Below are experts of layer 5 (counted from 0) of a mixture-of-experts language model. Rows are named router (the router's row for the expert), gate (a neuron's input weights, with its number), up (a neuron's input weights, with its number), down (a neuron's output weights, with its number) and show model dimensions 192-255. Each number is 500 + 40 x the weight over its row's rms, rounded and kept within 0 to 999. Numbers have three digits each.
After each expert's rows: "comes after" lists some tokens at least twice as common just before its tokens as in all text; "mostly gets" lists some tokens that are sent to it at least half of the time. This comes from a sample of Wikipedia text that the model never trained on. Tokens count by the router's weight.

# expert 11
router:555516448517492466519445466537510536509492561489474518521517452484484474462541481528437436569445542502486558457459542556537487506500455467472520492506562530427517508487484448449433506535483457
gate1:405561485530482519490417498542490462549478477606534517519506500505496428483494479572446515538479487473627459439556500507510454602484543473436472469512534503448473493504548536495523462525535483
up1:513532355520403504503451483554428546508458529470489489500499499527512478523462468546456486481509495478523479482576463464507430457438504436539483449527497515479471553501431552579571375415451494
down1:517488506514460475436506434497545501499452554468461537483475465489518518486541493490467570467462590512535570502510504458446459524465559506438567454426499471433508512453563479528542481520462484
gate2:643518471485475570513558477523518543480528517513456533524501466557486556445511449509472496468484442465528443545534444477569448434459414480477544521494525477477500583534547548493457477487548473
up2:564524449450445574487531496453436528506510617511508442506490482575482547489521448538488448546472532469469467483493386520541467493444500439427415539534558469490491529483528505485445493460442449
down2:550490523561500433504465545511553514470511473448506518510530486485527570583457529535466519537518564502520448542468493475554561537469499458525490510537512576493497489476451520445447565489538457
gate3:489482514570534531492450508512435513437430547504506488534508522529495420448503544515549481522497517565530459459534509492439534457496474524554560525483456504518495479448496468524489513496456507
up3:508568483432514527513457504464482431527485496476507549571517506462509567482474524408439484462546482471525544444450406458497525492529414501415481485500539477478485468538533485588518437480578564
down3:575550477576547491525450511474472534437476489539585489529524475524537532526482493522516460506461506489500444580439527445542512476532515506528512476524495420557476436483499523499532462467529413
comes after: " |", "\n", ")", ";", " —", "%"
mostly gets: "|", "---|---|---|---|", "|---|---|", "|---|---|---|", "|---|", " |"

# expert 6
router:516499459559477474494549510498535514521479530530525514493507536457486485483504496587456493516438506543526536500483587539538488543420543467501510557508496567505536526475517416471520537508520446
gate1:449495543585471462505491507538514471521481479528504437521495493499484571491555519526525530570507493509476490447415500492540560522532511408467491515510520502465514486455493524515453465435415450
up1:514462490408485477491508509532505582448553577468525576536517494452513518466502523509473442541468515495501514508508535585504571511536531507517472517503536524441490522523540517479490533488537432
down1:496485483502471495526428539557464461540512485527485431570492500469518452514410460465512501494519514513507432516443473532504539500464472447463498581567542508499556493558459476558515450535413549
gate2:539468502444506508498473544550578480461539476475492464526503487591511497468496445463480471468458462479526554538502552524515498537512536514390476457499446501542477541501511586489411561504416474
up2:455466542468536495514482505549559462492486440497486508473496541534498524482555483525566642474434422519534483542505513490508444524539607575435518475439507534463456521480503459490522512552412478
down2:511529535434492526496491519509531586484463516482556559465538541497531570500478421527500491470499556478550537405531514534538450443548532489513517467491535471502427532481499506459468495480506509
gate3:574480526481473490492456523447519493440491380514508467478485463447493486450542553505399628540503452492465514525531568493518545475497455527472488499467492506411531446519491560512505533561507438
up3:519500489579475503494548479449500558649483569475487443526520456594499585521531491512518420537492560494548481507432502548478512449500520429534449494510539527515466558548480436512551510467486561
down3:428466485475526494504504554465639497526505464446520492488563515484459485540443588504518457485434513529566547519457504455459471510489473527467537538518558416505502555474512459537452469428409473
comes after: "-", ":", " \"", " of", " (", "|"
mostly gets: " de", " W", " K", " P", " S", " New"

# expert 30
router:548514531524564457508508459524512474481460565529464484424509518504460472557463447518429430490494550496513527480468471551505450491501558483410526510519519552508519543519456484434467502525457449
gate3:576531552512477503523536484509465457520519514437493566511512485477500484506466525508494427495493521473485601472436466471503488520568408436501503543447458480551492539517388445525485506547525468
up3:560489541554541488492430482513481471567489491513505460479513503577464440519569454580475432476493473537474453472571484473498484533477518443520460459508545497510522432522535485505477476476459498
down3:496476470518511478516508489482467552528552519466485584513576507471483484466473537536506458552463521486511520523473529507567505462588464497390452587482552466488419470610487472540482510513496486
gate4:522543447524498513507586514520492516493517556521522542462516511479515456540425558484443495537450576499547510457362499500476509585521508500429490555437503495528489498542509526449537544513483439
up4:494484507468478516503527490551546509525501505480511489519514514531515464503451471532407547490499501493561478476419482533523482489539518550399516519502448492466487474482533506455548496528525446
down4:454555438502581488601490495486542523474538453545459486524554485504448526468554536455532474492470488526409514505512517541488480521466496530526496559507565552579429457549484540466500495478526518
gate5:515473503535517480495490516453499504496492530454589498523495512469521513534474560512524491516461450537608522438510436507491539554521554570496527543567535502480449523508475482473471464539428494
up5:578508530482455485491514487549511521491511477584467488419513513555489510451515475491441510517497523469492504511468513493438530471508519398534433471524434508510551457505509607570570543499559458
down5:530489471532476503456525487551512450532504527483451425418502512518527571494518519453409535557532472451519514505520460558541497485507428579488406552513515531383501558546558474506488493513501483
comes after: " ", "–", " (", " No", " U", " Jr"
mostly gets: ".", "\".", ").", ".\"", " however", " However"

# expert 19
router:548556461487453476501469552502526489534548522528505488463506506514497514499534535578474526554471515489528507469512456535488468543458477457475453555475527574459498517535548466443495534530525488
gate3:482591533606487484508460439567544469551532537539489520531491472507499496405456502502528486519523553480480448502522513478560568520498510520439422471549587561485514472535503491449482428525553494
up3:599548523549506480497479543457535445601541510433518506549497492425508424418540502603471410490473534481529465462486499500537478464542507489558493506535579451543500535443487500498526525526497505
down3:510490469569447488472494493523526483539481511532564559526523491470536509414400496472518526423507503509540606481514510507475482426486482427488475567482438481501508526513588486502497443522501440
gate4:437472542480572479519527569486518508426541465507619496497507523532503432533503485543444485500505465506594527472479522518533447452584577489459507516483512445574553493427506472545428584522543462
up4:582554487480436489482547477513495532479463491473444544448513484475510462414479510507536477522508467499470426506554514524413474553506465464485506502459499490486421465597472496545567463552497518
down4:533449542574524511549475470459528480542521538460515584493562466500516489421493526505496479473501439544422517446507462442540521443550481501476481532503512580482547540515520487521509450561478507
gate5:513459474451504528529440468461439518534488423418509484471506508518502561516606517519480457486525487492497455482531497497498513453464488513511424548556492502484493465544426492516521526492561439
up5:518503542518514553460530474508588457517517517491538458583505499423504464530450512528436511433469541488560550438472507490549502491596452472508559469489506520492554514553484436421545491496439522
down5:538410538518519486508481503487489555457528399462510492567501418447523500512531422555474497481457494509498507432538516521607522427475483497500465530562522487495503486487457538533438502478451508
comes after: "\n", " |", "|", ";", ":", " Al"
mostly gets: "-", " \"", "–", " W", " K", " C"

# expert 5
router:543547407545467430521515508536494487519468527489478485493493478516475557543560504515507539548521497473479458428452582481607456525432500492483544547465472487500447456514485431456512486498505436
gate3:497445570534497492470545557456488484467467497492486515517502472482505522521503558473509504536502526437489515446527522503516491497458469468523531524558451549482516433477470509550552469456523479
up3:484524586474510513501519583540455531532514514545480554444513554502505504503407516548535470491485486501603558527562444463484558460459467457459459486464537495551485487547545549450456493499547512
down3:477544503462576446523489474459552555487470498483492433468493550552495464521554532514527429463505534531453476529443490594499579539493525444471480533489481469517528553507498555463484511535421561
gate4:531477484406566423495526441561542506600488435530558530521506428570497440541474503478472526491491516468539543457502486498526458542378488510412556446462423498464505516486509421456488471510507442
up4:450493487543459557500460523542399477489472472467528527554520507501491499552517467455479506507463417475549464440439446487486480495484522485503514557554571522480545463466508435518426428494486438
down4:516470532491457468537467510496539500445495437479488538487527546482430469513508531527526502524489461494454521541456451556490504476589502517516522571552511505490503517545529460574446495533462511
gate5:608576439512470472469559563559423546492541502480513510411534494547488474538500483473419472505555497445432496536529490521549449474451490474519530453602515507503510512501518464511530542509540523
up5:429515498473546548513427497562500550497503484440508519500494493502505523517526476516589445484508401527560499475499472509458546548511542535498438501431491422464452507558524495519554522557488479
down5:484502479547505484553503525517520481521524549454504554550479567460497570501531489518494490525443508540556437424550439546479566566472474491499458494483505492518499560513478471394569458480442526
comes after: " the", " a", " The", " and", " his", " to"
mostly gets: " new", " War", " part", " back", " head", " dis"

# expert 8
router:548487508490442484496542474556483525464435476448507471422495478455498537550503543489507500480523496513550475501471567523574530549438479473477507568475555507458528467520486396487431495564506430
gate1:468576535474506530503506528476482500544453473495598437489490491502519604547551471577552429514491482531412541501490528530546457401435437553530484554541554480567494521493490458524582493511596515
up1:494500502524459517511508454472471531397447449536504486479503510520521524510495503552461521443505439505470506567467503537418480465472508480524501497355462546519495549499441496500503503567509416
down1:530483601569428486502565501468525463449536462466464535509494529533473500489454486468480474470483451515479507444490551492521521493485516514500439462513504535441521535432439469510430479445473513
gate2:452500470451526506494573411527458479508504442491564469559478477512509455504527466461491528521537426514487488464461508478491450534508528491437484477472439501463502482531531504528486531460505491
up2:509517510509503470525532438559542492469491462491529495556491499454501493570453522497457472512480495498501498434486577467543445473399490471432520466514530507478469462529456480517459523527488559
down2:440501478509470530536440458496463504487463547454542549469555459546492459499510475517492484536493541483506440511525466508517498497404478527435463483500510570543468406482482491561508524482454408
gate3:561477438472484513505518473500409489535580529560539500454501478482508456509517482555471526532559558495478510511515507541522573555489533474488499606510501489415453498521421486560526432541642502
up3:538477577384467540492423500553519510473538463477455463478498490503510468512434537466472575557490496504488569481513536467500554526548462501467440423518478455510483501474447464457510502572607512
down3:539421554468502515536458464531506527513558506441509527479531456489519452503487492456487530413578466579442499477496507417469510437475490536457594528489427467528538538508471516562516414584496488
comes after: " |", "|", " the", ",", ";", " a"
mostly gets: " ", " an", " ex", " un", " re", " dis"

# expert 17
router:519482461456506547536462536517491511566567489442566434500478436404481535537496451571503510502504482479569572519489486531561453503510485555471473582504482509439527453556476438470445536503559495
gate1:529496453512505516497445530475526497551497510484464400427509489448508510523467427586505464552497576516497597455566504522535523403383509545513504452500483563458561495503455455412510548482560567
up1:527536507511505488488513492510506491468447544568484571513495489475493483496575532498452525511497579473535504563447503461514552563590594474573547549513419540496422510524565464522499491433535441
down1:418522509522475472532494546479522473473520505458532497518572519522476555541492481544431497493436443567443450480461459498444419537487467471516491550526516469464499525530582505525476452440487519
gate2:522516549551403508492507539544561438452508512436516436543492485503507446527468495494471461492497499532536522502441574482493496553460494490556499495454481469537504551594542404519505557476537497
up2:485515516461510496506520438444440518501487471584503524447504517560502539415569504483560579497500470488486479467557429509453468527531516559496491506459538476505552456398461626527579461572452504
down2:517486465518488503423538456498559527432468483525538490502463522570501537481487479483539512467538529545498493571491501386507504558423506496527542543445477512515511518495556504533535483443550498
gate3:448495523538494484499521501537476476470490511512492546484494488535531529478446487443451549553510538495585460496505435526448480527485560464508574468514561544506430481450511566542499450455401522
up3:512517459507479507504502481532528527517487454444549439504499479444517477536479479521516553426458532519489530479462492462505565525569436458437506501441502526481503497503436496437447538526461511
down3:467432596407446470535455491445465476522479537433516443546563564514511554424436487465502484492536568494512530517506453553446562527533474519533471515476485507468458510514506532419440527463538501
comes after: "\n", ".", ")", "==", "|", " =="
mostly gets: "\n", "|", "\".", " •", "=", ".\""

# expert 24
router:517511478552513472500497508484512443477491515555430501426480494535493503528511450493436449500477531472562513497456510547626490516468542501466583505493514481528539526549481484467453471487455449
gate0:572510562450462442489517450470465537674511496550476461529495525449507534459509482481497591506526463496591502552496504550525502524536483415572464516534536573507482431452516538609453530511453477
up0:430532553534527538482574529513513444463497488496480477497497470624497539552522545573511431491495549509515505502508507473513542418513574427498444445491453475460474523486517478458605501470526528
down0:495568562506456509552518572507418545515479513530530481583492460538504559477488552471553512446562482495542538514514524492539478445505487473495537565486503542496505517482472446476480474552529430
gate1:592503429550501545509551443524512513463562477569477553515512474511510526533519455475533459511517496508531546457534572556563499481518454525459525531581477471458503448489437496490468494462451487
up1:443568514495481509500459445544532479534544420560553460494508496536507456401481524430569500567502560482518465547491496542460514590569505524458545525594493491505451470512511460515473497567500499
down1:483478526490560508500453530467496441518519562501490560457542558483490435517418579480539513465509463472364510445551495526537532448507485454441445500483535478462530503472553561474487518486493488
gate2:535543499465492461512523450563420508444470490467467475577518513531495465583479446515510515557504509514524524525558480508442449560526403451509510432474513457569435448414547499503477434562547479
up2:562501555469478474514512514463472445423487422466470506561507487451504510526477487512485457473446475486500493537381510489492490473433412569549472514472577569580497476465478444425545485487455438
down2:547574530434528439469573501423524470445524486538456560486535512555488509472497467511547561529468502476539504519449425478539492478368481553508485491462515535523485543513556482553511487508602453
comes after: " ", "1", "2", "–", "9", " ("
mostly gets: "1", "2", "9", "0", " addition", "8"

# expert 10
router:555547493511527461563547524511520553499444510538480457453496486501473503449481496493435555529501503513490538492475538509514479566503518493470487545534437483460519439545451506462540508505487444
gate0:506515448509541490500474543489526514508456523511488505513500485510492500552567503490507475482577445475498580460515489498571488493561629476596483571504414553427495439456538581557478487556476438
up0:451461480418514424501463528552527512546536562487517499458511506470497462520504502557570409481466500485479566582519497482480533456410520560484496507495507525446582454492515512564458486499486515
down0:474538491464492481499415480455527491462500566494527501547534454540482449535505468489411538479467472494410449518501527460520558570513447444467589540475445476530504516464519437549511543460502466
gate1:481505532477498443495458515565492488518473434554537487489501472439509514393490493499528559507475479491506501549509505463527456510490456480518449509484460493527550504533510511507370549524494535
up1:499493566616475522485456498507499501534524526500506496497510482552491516523517535509490496528478521502495551435584534554519577510500561515526598460443532400403518501512524546500554475576554513
down1:403451554468509580494415490489497489550484484477486527532489475503499480510502438504497504469500519545429499497442504530472458507462464481518459443517462524528469459508482504512476548526455490
gate2:524501527525525509473497566531493470532455474544450554459492490570493476533547527530408523577518524518549527465505579492525554517558566452511497482490483476498479384487477585435519506439563521
up2:435534470534525435514509512470445494520517507436471527518510501590495417502472539482528447522507540500470496542470527518459461481520513481422404490438500503448512470508470539515587447504410497
down2:428496560556554526522513522559543519489494536564577543593503530440497538468497545459486569467519445496505537518470508460473471519469496444504449539453504549463492491457478461477539495511521407
comes after: " the", " of", " (", " \"", " a", " A"
mostly gets: "th", "st", "S", " St", "H", "F"

# expert 13
router:431525468459544483520528534579524547536563500453459426455501450444484518464560499561472512485490486442473506498526522475567412476503477545396539540530516476522545460507486380498412518584523454
gate1:463504521566483495498491521495530411563525423437473603442492463427486499424544544548566471470513490492457500517521583494484479374559472465529475480519484552467559453487544458447450471574478550
up1:518530521436478540511524507525474544452402543537543423509514530544499507455432451451485483486524454548581516485468472530511533626465517598448523482490554509542380506469459537602605509498434474
down1:500495455566514426406535517539531505465542467440493527497481535439518516448452433494548505456477497497553467474491590501487439470517537498559561509557518526463513516525512552540467511518464515
gate2:537453462506487458489465499581457549478510546472517558474502509491529516594544469467556494514474529498443457498526548501554452476450485581561418489455462545527466454555546542526504528537503529
up2:495585520521484457474513503481503516445553494491460517561505491486493515455375552559565600548493503487498538522516517498500431532527489471598517519446416534576492474491454552474522448569454514
down2:508485437555474547499469509520496442514529474506473514463485493507483542490478458458426548491473491499456586516598455462455520513534512553486452528543477467477516454558488520520397525438573477
gate3:433546510484579428520416549520513530482467522492460539567509489401506502565557502434374451437507484471504533551497547451516439453518549527494500520534572567463471514505532533475502518511473491
up3:458466508566512527525467510475458531495498554488566523489502495566513487559485515493624472542491457494508459495484515523512544466502565516474495519465525492458491522565464579564419578531458474
down3:443545507440536502462493421557585508505454480463419449570471425446485519454504489495421484401497535465551598494489545480459482488525456494519556476517512558504508496464486510478545481490477542
comes after: ",", ".", " that", " and", "'", " but"
mostly gets: " which", " who", " it", " but", " he", " would"

# expert 37
router:494507459508439496492493502469558471458443523512491509527487530451481520522489511560446477512452489524492523443520571536537475484457500530481507518496525558542492563527499435443519538478521488
gate1:490438491485501503494525495474479488514519495508508505470516520505506484539477439455461499422454573569483505437476523542499449490486506574532564521512577546575525532551500520477553503547472515
up1:520552549500502449493537490467509526482435484471479456417492452503505503454482506567513480544493470439537526552587521478441458472499477469523480406517461457456444463498549508446403500455541511
down1:504508540379437533528395488510505512497488423397445526490559485559465572520494493489501454493488548500507448454553510481508485515482506454439554502427473465465454504520482466475413449527454423
gate2:546526543502483485535507595497561495516494480435554505463498496521500510515485456509491550537463467557485479543487550548510507531498464451514493528607508483463490480444566477527452555513467472
up2:453451452485480524494504512583490528424515543508518556487515497471490524473460567567526468437490462524543539396504542527561483471492473439523608556481540490478508474524533462500466489417560524
down2:509495520513535485515473462442513480493461542510538429420495438542489497493529556550482462521483505507480521581483437458556497478446541578506504471419489530527517474447463466550480502528511434
gate3:532490526489532512516578529476536448522598544525549477511505508512509452457445508564451514534489569517494485506455528488495548470501469432586481545564502498476494464523513477533540490495453523
up3:498525456489461511519472454457519480490545582469462451512493474536483513471508507512471472444577453481493510516464524558493447556462540494480439429532582462473451551448482463484481419428508430
down3:519452529471461502437458516527506611561457520492596512518524483439510463558413542464464587494475470507523490466600515519574483523499427540463553520579556527576546467437526459558531473567580445
comes after: " |", "-", ":", ",", ".", " of"
mostly gets: " G", " Al", " K", " St", " R", " N"

# expert 18
router:568460528505503480502512526526521494456474523523512517430518451481491475506491486509449522501495535492597544491450557536572471488459515527481492541481526505473488461501500457461512500473576466
gate1:476428469456496401483533444458489533481522425480513519529477437575493373476582530504433505484454463507555558518498466505487535447495549457528538504557539505513486491521445486503456484542427475
up1:481394522538539523497499458456520493508447509500535575494484476508522403489546449456404476574496520508514540400480424542523485420556454463473491541470497519528507492483471486493460549464482527
down1:478406551526488514437485521526592467479539455463464505512522556449460508488540431568463505527556531500465466478467472497505488501520514480515518445425461505530539476556497503534563526575442497
gate2:475507537530550484502527537495520440520543516483580532551504497576501540484541481521420532445453478517463479447504555540503534492503551534503427471531563487494474544535482524513523480512537468
up2:552499511525477482494525560495492481465455536445523576521503527540475473483491495408496499488554433497543480478519465453538501488496516486505455476612565441545516528535588518445422485506444528
down2:544523506512483555581418513503520499476447513537486572526532500526492467428493564492477553551531510505445470530499497470507443474489525448473518519509493399591515523438540491527467469531478510
gate3:512498499489505458527555480527523540508546531445515435449478495518503601505463490502526581518513444485576520576555487538473472480438442449513541538527427496499532549558525455483570579534574455
up3:493552488470501519475424529418415528411541434520467537527499480448513502443469519497491427432481517512499494531436463550560477534482580492440557476505484487553414503453484491497489486496532465
down3:556540575482546574491494478451423495471480480512472476479517533403411482465499540490555522507465461489518510498460582573537491447506489473499466514518567450514550500502481507457545417542502442
comes after: " |", " ", "|", ";", ":", " in"
mostly gets: " ", "sexual", "von", " b", "clo", "flo"

# expert 29
router:482481491506487515519461513476509502538528498462493474491497448483474539527466523517550457499482489505519546562515543530532465481500481448461470459495523585482528511541497449550485575582487505
gate1:564459485409582515496475493536553457524511479531507408420480520480512564473523501468514472478449513484519513534492472482489538451480486484530521539444615502505478472493434539478492522502493495
up1:397434543504549479520524498539573544485433520510519455512488505499499482376484513565482465509436516497579466480555494488504538525492465551520564503454597496496491515524513482498474495552512558
down1:437511533449498495429444482533455474490529468481561504483439444451494440518495483497480487468546570474483571459507450444497550477506522461528494443470490526548502494490477451479548532472503480
gate2:546556488456549505492432423474433515487482440524473445493518506579502468520483489547491434527495523501586508516562537505595490529488485500593461574499493453511460450495565531523452490531525360
up2:523487584576482504531479525542526551459451466496575453504494496457501465464499519483555518511462450499481475518495455559577480528518560490509483522508503487484474414495528512557425606383505518
down2:513515505428485495457532496448560486475455515577545438496542542496456485510467518480481475504527500523541483542480553450489456540535572544547500543590509466497479505481503457505524540503476450
gate3:480494508477443520495391485481530493531574490527380456554503509509493467572596502522469518530506472477481488591483568488490499458574467470459545482497531521530486500473477455580481489485512639
up3:475465545445500510490555551492592581479498460547564516503498477445512567498516511482550469583522382484534571524501479487496485477451487500460478531504482477489490448434493488470395470535520505
down3:506522492513501450476518426517508484458511486509514504457509564469452435452509416529484510523523485520442452426565421473511438533504493481546520459539439434522533512496486523470573499450489494
comes after: "'", " |", ".", ")", "==", " ="
mostly gets: "s", "\n", "es", "ers", "os", "ies"

# expert 23
router:564528492449458411582513484481533523460485478584416439535487458525487566498602466523456468507430426513499479511488605491530469562552499470525486510487542536499444488497548493517441507527489447
gate3:541559549479505482514522489493454591536469505523444493477475487503492494465519494476497498497422502474425478419486468478489533542555469489502475496564487567488546491502518446524443505456471422
up3:540415485591499503494533502412435579517459535567548550548502485454490533531464483493504424534520466469464453514491508517507491403501483455477519479523475507465490447458506503462474455493469465
down3:518418591570528589505514522504501478422546504480445453579512501512517538436507508530499504486482534485445554449469539486524580562528532583503526493525540462491509540474458469504477496485507490
gate4:499556429527530514538484549476497464480460497462513422445513499518518456507517425429503495494511553494554483535543468468504487418506472510472539520616557492460542465512506537512419484584518472
up4:479564492535473558520562511503509538542535459508479566485489516536484533524519616461500495544507452492400469512451503490488543545436444445409479538506505505559469482465476602489471561551442486
down4:536565469488475520548547543508602490549468470529527536533559402477540527467599493567503527524482429532487498484485447523474497523484525474494499446489464505486524556566487492476540518501519600
gate5:517493472426463444518540523495573472503502489526468537534519446457513558466482439498503503540460547521567529401560478472581498460525457501547496553387431473500545445551412502454533537464468491
up5:444541542477534438501492541484474517514568547493571609456472473514496522474513580433559480493521555511501504577574530509504536486560444464507568432542489498552481491508478545518442546530543524
down5:533516456467462539398508454552546485446451445547458521529492481509530476516476459536465481456457530502491542500469521498499528492573512553437554542584491462498440540549487469545540471517461560
comes after: " the", " of", ":", " The", "|", " by"
mostly gets: " University", " United", " John", " American", " York", " George"

# expert 2
router:532521497469551482525493503561569523541532479534525521505504469507496518441532464578518528482526460484502553442498552479531475559499562480479505501425592523511524527468475435477510490505497466
gate1:496503554445461449497501458439512537472498537584426534478504510503506489508493462463506544496507581480511560547563517484562502453529560519588530462475455490587552549513460534573584502498471503
up1:460494483526426521493530456487561513569493572488538437424494494476514532492486500451514537487554462475473540442436537470497505509438518531461486470419496517415514503516492569456520468505457484
down1:508436574520505471511387433563486493454508502553451482517488500475454524536509489545478416554504531448547523500490524474494568431482519570501514509507551473594515563526452463587431494466487477
gate2:534527521471549444490405468555533589528525467474496484460509489463478416439504522588514482517513518495517524523530475496527493565499532507543440452414519494545443575602439422516536500578445553
up2:476512451458523531487486458509480556481504483481467534474500510519496496556398477498502442474468485481512493414521495451549430536500445529502467487415531529515439538431535552466515491565496493
down2:502528502489590432495457523535552393564491471455498527507548524405519420454492492529499487495527511532523520487473521568544463483525491502467552431535455464495517481521503458457540485434464527
gate3:354442530473450514495465539505519552511483410436520565510506495470497533499547469435457483608509477515513483471538553501476493425491397516500470553536532460510495496447530480464535554457536532
up3:437516540469435480466482519582527450469470375503497485435511476521500524579434581487465512466510557515374479471468547517432467421518492560471537480498596508576570522434532496482509459511482519
down3:526548536521498528581503499514489519556448581499540490573468536514498428568551521558540571503531490481544493445565446512531474552468521481511448497440490495465591532582491538512529487464501519
comes after: " of", "'", " in", " for", " the", " with"
mostly gets: " the", " a", " an", "'", " his", " her"

# expert 25
router:456451447475450425513498477492517467531493508452459402429478490465477576530585471562543466505495408474474528518530475487508487495496482463459530471480509489486516425525481507514474525516449476
gate3:484526541591364484488463502515547529476591596513558495502501521492498502473428581552495522449486444481536540512481507526522453504525564544537455462475539521550548509530473461445500483461514531
up3:570506558542443560513489511493501490455568561576538497504521513542499533436407536531480418460391481507501464570565475594552477549464508475532511428432523561582496484579442464538488462557571540
down3:477462490536543488517439587492508503489549439512483465517481488483507540529579595472537481441482490504516517410499543482510525463534467498415497583498503514503433451514476468415433486435481488
gate4:577560518454511450506502483479524561517543474472497486572485516464507522536559559476492585465459509501493573525490502447419456530574428533494527474454476473540538500566565421409472510445521478
up4:561489508434471499495540479470549541454511527486527367576509480527511562483539540440511577504507510514492506614493540477490526489549461505481519487530457554528533524504566472480522530456479494
down4:556530451522513508497511438525541561517555513482498532476527501540473469500483508496524555485484486491492509483452490467477517528413448490505456475451433449493534563517536498543482486519502536
gate5:533545498448470518509557536591512563441580529564586476472487478588527440510509534565492563453540488511489543530537517537581528582470478545517532518548496492457464459511476460509449540580616524
up5:502541453499440462505401481528490520526510542441494506535505498418504506494481469514516526525492575501438473506571466533467490490525470469541443512503526505499535542564579442372475487471414520
down5:482499549533514533548550524441583447458491541570475564536541491499488472472560474535528506559521488522611468544428476546518530492459471512477531587495457501457446536578498438508567517532492487
comes after: "1", "0", "2", "9", "8", "3"
mostly gets: "9", "8", " million", " century", "0", "7"

# expert 14
router:523480455460513466500483498471539449477455547480482492442485519446454530551504501527452446523457500482460561492490508498502482537527554471384495476467516540522502479461460479452495485474439493
gate3:511533455547542462514517518519513568478435534513517509538498516443490545481575516591545569461567510489589488367428440527507499541542520520502540536496523451479467516526491523466545493517520503
up3:479514580526513516491528518566478420492516436489494426474499469572498555492535515528459504571501466505489508526472529517499436390436519417485481493515528535516508504491450541486478578420442456
down3:495519530511548510544477476469546463515479522509427455497510464532447572524475502535487515482486486520465534561500460517487507544456488506429494469515561542498442578560449551496558481483517517
gate4:497420526447521441485505525536487442463438551457524487415481472396503481523496550568451519494502449475418551535471478500476557492553503512482500488473439492461512471428452490410528549500497472
up4:476541486514528575516501481526548551520523579510508523521461469555512481430472509535445531482527524505625540477527537553470479497471454483553561542495530435464448529611517542608513438473544485
down4:496518509531568599467550523514457520411588437547491506458506491475498569498477528500484539463553498481489543456501572489574523461492461488517514507539482471496518420507477477542514501547519524
gate5:517509510559485545524476424441528556582494442442509451479537497478510516477571487482515482510477474471511478557372457519501457517554481496535492509511493496512487476447466522454525506417440532
up5:512507511540504488498413532462505516523458517492508522472487504401502421504581525559465500521523546491439481513551504551464437533488581505506545488547506529491501517495458428446463538501484520
down5:574494441465467599510513519487538500508553510438488501525492522461469496525523500516506482549502463431451523549493476438571542445467516506592580465478485486495459464527512522406483443481527481
comes after: " ", "1", "2", "0", "3", "–"
mostly gets: " four", " five", " three", " six", " seven", " two"

# expert 36
router:490423467492480494502468534534479495515467514399446437433496485507487481546520523536439541472512526512455589523544506499616445467516470503422537596479549493522527421545508443464476533562469427
gate1:472536523498500538517544530496518437529437471520532496502496530444527570579535498491502480579517556529473576606537476460514578557514513559501515499550482526495500471555500505476522484456520527
up1:503559486557543493509495512512441568470553501465454476490488471544499457443473500449480464408523465494485477438464480521429529517483507506470548475542587473470503535452561522491447539500500469
down1:520452515474476553508538481485520482547509471500451477499471550485500571517600533488561463477515455525538420554494567500521501484524489452554489543488430545472458543545547564533554470531510521
gate2:539447453458513452496472448573515558451465442613467428379508462457476467532435445473484502573480500469541451495490442552519497439486540554446536520605480520534478476434463471560500547459432459
up2:493557552500436536505519521577525483491604494471502553536499546511504459502550535557492483471542453522510514488509477569493512584474500463492516496476549469440518549502538541506521446553418465
down2:477485500486557439507412506444498494523460552454449553505509467487482548506444556510493528512510482444501501447496494478553475429552510481522496514564594425521531508474488533474517510544556548
gate3:526484508483499495505519485489545457476487489499450488447495503430521501438500507444473461515541612512532565467503615550482553443529475532447582499464556525451511530550491464466420563449538496
up3:495530462510500480505559520538443516566452505550489563485518500522494566468449498482485534463490512503492424476530475551528511539446399446557557453518559508413427558564439572539526467530524545
down3:463466460465471479514533455470455574546514554527461507457444479528586468547540573495525409586497518489507465478500523530497495498510504562451517479515471505559559523521531558469434525556608486
comes after: "s", ",", "ed", "ing", "ation", " University"
mostly gets: " of", " and", ",", " for", " with", " by"